config.yaml
num_hidden_layers: 12
hidden_size: 224
n_experts: 64
experts_per_token: 4
d_expert: 64
d_shared_expert: 0
hidden_act: "swiglu"
moe_layers: [1, 2, 3, 4, 5, 6, 7, 8, 9, 10, 11]
router_score: "softmax"
normalize_top_k: false
routed_scale: 1.0
balance_loss: 0.0103
balance_bias: false
router_noise: 0.05
n_groups: 4
groups_per_token: 3
init_std_router: 0.0308
lr_router: 0.00121
vocab_size: 27714
norm: "layernorm"
norm_eps: 1e-07
tie_word_embeddings: "early"
optimizer: "soap_variant"
learning_rate: 0.00827
batch_tokens: [65536, 131072]
max_seq_len: 512
train_tokens: 383700000
max_steps: 4117
dataset: "wikipedia_en"
Below are experts of layer 2 (counted from 0) of a mixture-of-experts language model. Rows are named router (the router's row for the expert) and show model dimensions 0-31. Each number is 128 + 32 x the weight over its row's rms, rounded and kept within 0 to 255. Numbers have three digits each.
Before each expert's rows: a language model's description of what the expert responds to. This comes from a sample of Wikipedia text that the model never trained on.

# expert 48
It responds to: Countries, years, newly
router:092167086123115130088105136129205114168161088150088103057101064133106114088154115134147096149125

# expert 12
It responds to: List dashes and line punctuation
router:186101117105149113185140083108145094096133165165160116139112147149082152130142163109081143092183

# expert 6
It responds to: Common descriptive nouns/adjectives
router:117159070126169116056079077094114142191118168152154142137154115078096140173126139078128123132105

# expert 11
It responds to: Section and field headings
router:165164099142156182101120123191157174180150176147149108121099125124102108169100090136076132080086

# expert 61
It responds to: Early name fragments
router:148114136060171146124136099112122150158093163153144139097128177064136129137080072106119093167090

# expert 54
It responds to: Opening parentheses and pipes
router:133112186065110145174149108165138107155121087148203089203113118124085106148136147110117199107138

# expert 20
It responds to: Word-initial prefix pieces
router:116108145138137119115118112099133163144159084182088126102136147088127185108153137122166075134112

# expert 9
It responds to: Commas and semicolons
router:117096102138106174156136140061114150130146135122121129098088077150127103147147169109174202128161

# expert 4
It responds to: Head nouns of works
router:120160138076182101103072222142104167176169141168122163113086118101147133168074135137197115165103

# expert 26
It responds to: Articles and determiners
router:115101200131119133075117107154147128131092108140115143164080160043093155146113158111214112141138

# expert 58
It responds to: Career and biography words
router:105182106098167122134101065108119150104140144138108132097161100112121098158090141111084140198111

# expert 57
It responds to: Articles and determiners
router:132130126193128150132088134089151117131137122169086168106129171105096186129136133099142072127128

# expert 14
It responds to: Head nouns of names
router:165159141068136064169139105117164095175110095137152159174132156129084132152134151185135170118087

# expert 13
It responds to: Particles and suffixes
router:114139101086106134114157134158100151130150158143089165080088149128123179153147169153085166094151

# expert 30
It responds to: Foreign word endings
router:134110148081152132162092141102160132110137178142137128120139088103104136115099126165146064132101

# expert 25
It responds to: Nouns after articles
router:102156183065114070150083113087141152102111186146151177167097116132094095162090149117127144152105

# expert 38
It responds to: Years and dates
router:090093122153181128175160150143166104105159126155182156101160123184056077142149143157059134109080

# expert 50
It responds to: Small standalone numbers
router:145133176074084163175109117151184092157108091110137215119073119139076064140117201114132131085098

# expert 44
It responds to: The word of
router:158075215110071086156083119125111183121097140156127179138049115090091129128061121075146127099117

# expert 51
It responds to: Article title headers
router:101123149153118134145073158143184116134089137099103119159137131159151108111116169166112137099090

# expert 34
It responds to: Main verbs after auxiliaries
router:110185124126149201121130085096083142102132150139088113140137104160065165144144124128151083096138

# expert 43
It responds to: Infobox field labels
router:131154173090142104099130197174189084162157103090112060173161163144146095118148113154110130102104

# expert 62
It responds to: Commas
router:110098110054110185180128123140158151135155132139118135089120102124121097094077177114125142109093

# expert 39
It responds to: Closing quotes and brackets
router:112104145122103074115196125147121104124127178145112183151126065138085083067172133136173143073103

# expert 2
It responds to: Periods and decimal points
router:112103139157115058133132161132160171149110094165118188121104141156144134159067160119098098121095

# expert 0
It responds to: Possessive and personal pronouns
router:063123110207109129074066111106142113138139126163069170136123110126125184128144080125085051142137

# expert 27
It responds to: Prepositions and conjunctions
router:141199178105130169142115125111124152143161131106153150134161085192129068112035109133085107087101

# expert 32
It responds to: List and table markup
router:136089115133116134151121209156108140169133097065131076099118133139131130138134171141125165126168

# expert 29
It responds to: Word-initial stems
router:060149116126108133118176099151104181142150154176084104068115113139173196133139120158154149166142

# expert 22
It responds to: Word-ending pieces, table headers
router:106131090103164162147184175112174141142123113177203150133136190138091117117160102197108104103086

# expert 3
It responds to: Pronouns and relativizers
router:103102074194131160128087103171128086128140089133069146146130100151083120109146077129157114168117

# expert 10
It responds to: Infobox field colons
router:165146159123126100103130121175144095152147139115135096175151189158133081121110104117135118113095

# expert 37
It responds to: Table cells and dates
router:071137071155167159066078116163113129160170145120090120098154103150073104108122148166059127127117

# expert 15
It responds to: Table cell pipes
router:091108173079121078116125125134116159148165167127116146147083085181099109156110149114094188097111

# expert 23
It responds to: Line breaks and headers
router:110099112131126125118103160136121156123152142133142097102111169155194089126087154153103145125138

# expert 60
It responds to: Linking adverbs and predicates
router:125190118156109144082109104146094166109132095158095158136118142148125181174154139139139069130136

# expert 46
It responds to: Line breaks and table markup
router:096085116155091110198171127086139149113162181116191134078153167148103132157158054117123074123146

# expert 41
It responds to: Articles and determiners
router:147104135156129162106066183146148140129146105162120121093158188119109092132092124110101103169098

# expert 36
It responds to: Abbreviations and number terms
router:084145094148138088125145081117153137135147110164117125125097102132104158119157110138118104147136

# expert 56
It responds to: Coordinate symbols and numbers
router:103103119113155068080127191143156169158102062124105132128101083106139093151108139161122158141119

# expert 47
It responds to: Proper name beginnings
router:106184146073092115161091122135145176105124165153143158160113140155095071164046119128099119154099

# expert 49
It responds to: Surname ending pieces
router:110124137085133136138124076122145069137118139146115165099155115108114184127131075153137126168122

# expert 55
It responds to: Locative prepositions
router:106192100100109140154174156144121128163076126125106165113100094175105130144137141120100091172114

# expert 24
It responds to: Mid-word name fragments
router:132130076151107177066123122138134105138160154148149133129185152092156168173128142097079126121129

# expert 33
It responds to: Name and noun heads
router:107149101144106167126084112160210153152154149185109216084127126161077081161069164138067119094089

# expert 31
It responds to: Coordinate direction letters
router:085132135125124139134117151179178189164151116126137187094099110152129093132084144179101091119063

# expert 40
It responds to: Of and sentence-opening prepositions
router:126072155151081049073075128127126150160157135103112131143136165097145102106165153103155140124085

# expert 35
It responds to: Table cell separators
router:093089182081103083136110172146195122143142154139162185163144133166097094139115150148118160128113

# expert 63
It responds to: Section and table markup
router:105138084104154113066157122147171172157155112118098096146141111142140109166140183135082108138111

# expert 59
It responds to: Closing punctuation
router:101115076136113114157127132167146115145127149179110190154148074143120109089160146150132173106105

# expert 16
It responds to: Word-initial capital letters
router:125104066156121173093138147140160119146164113147117065123118134140116091153102118137073160118105

# expert 28
It responds to: Auxiliaries and connectives
router:100169087097107186138117057158119098149126083146180171114130139156112108105162062095171128102144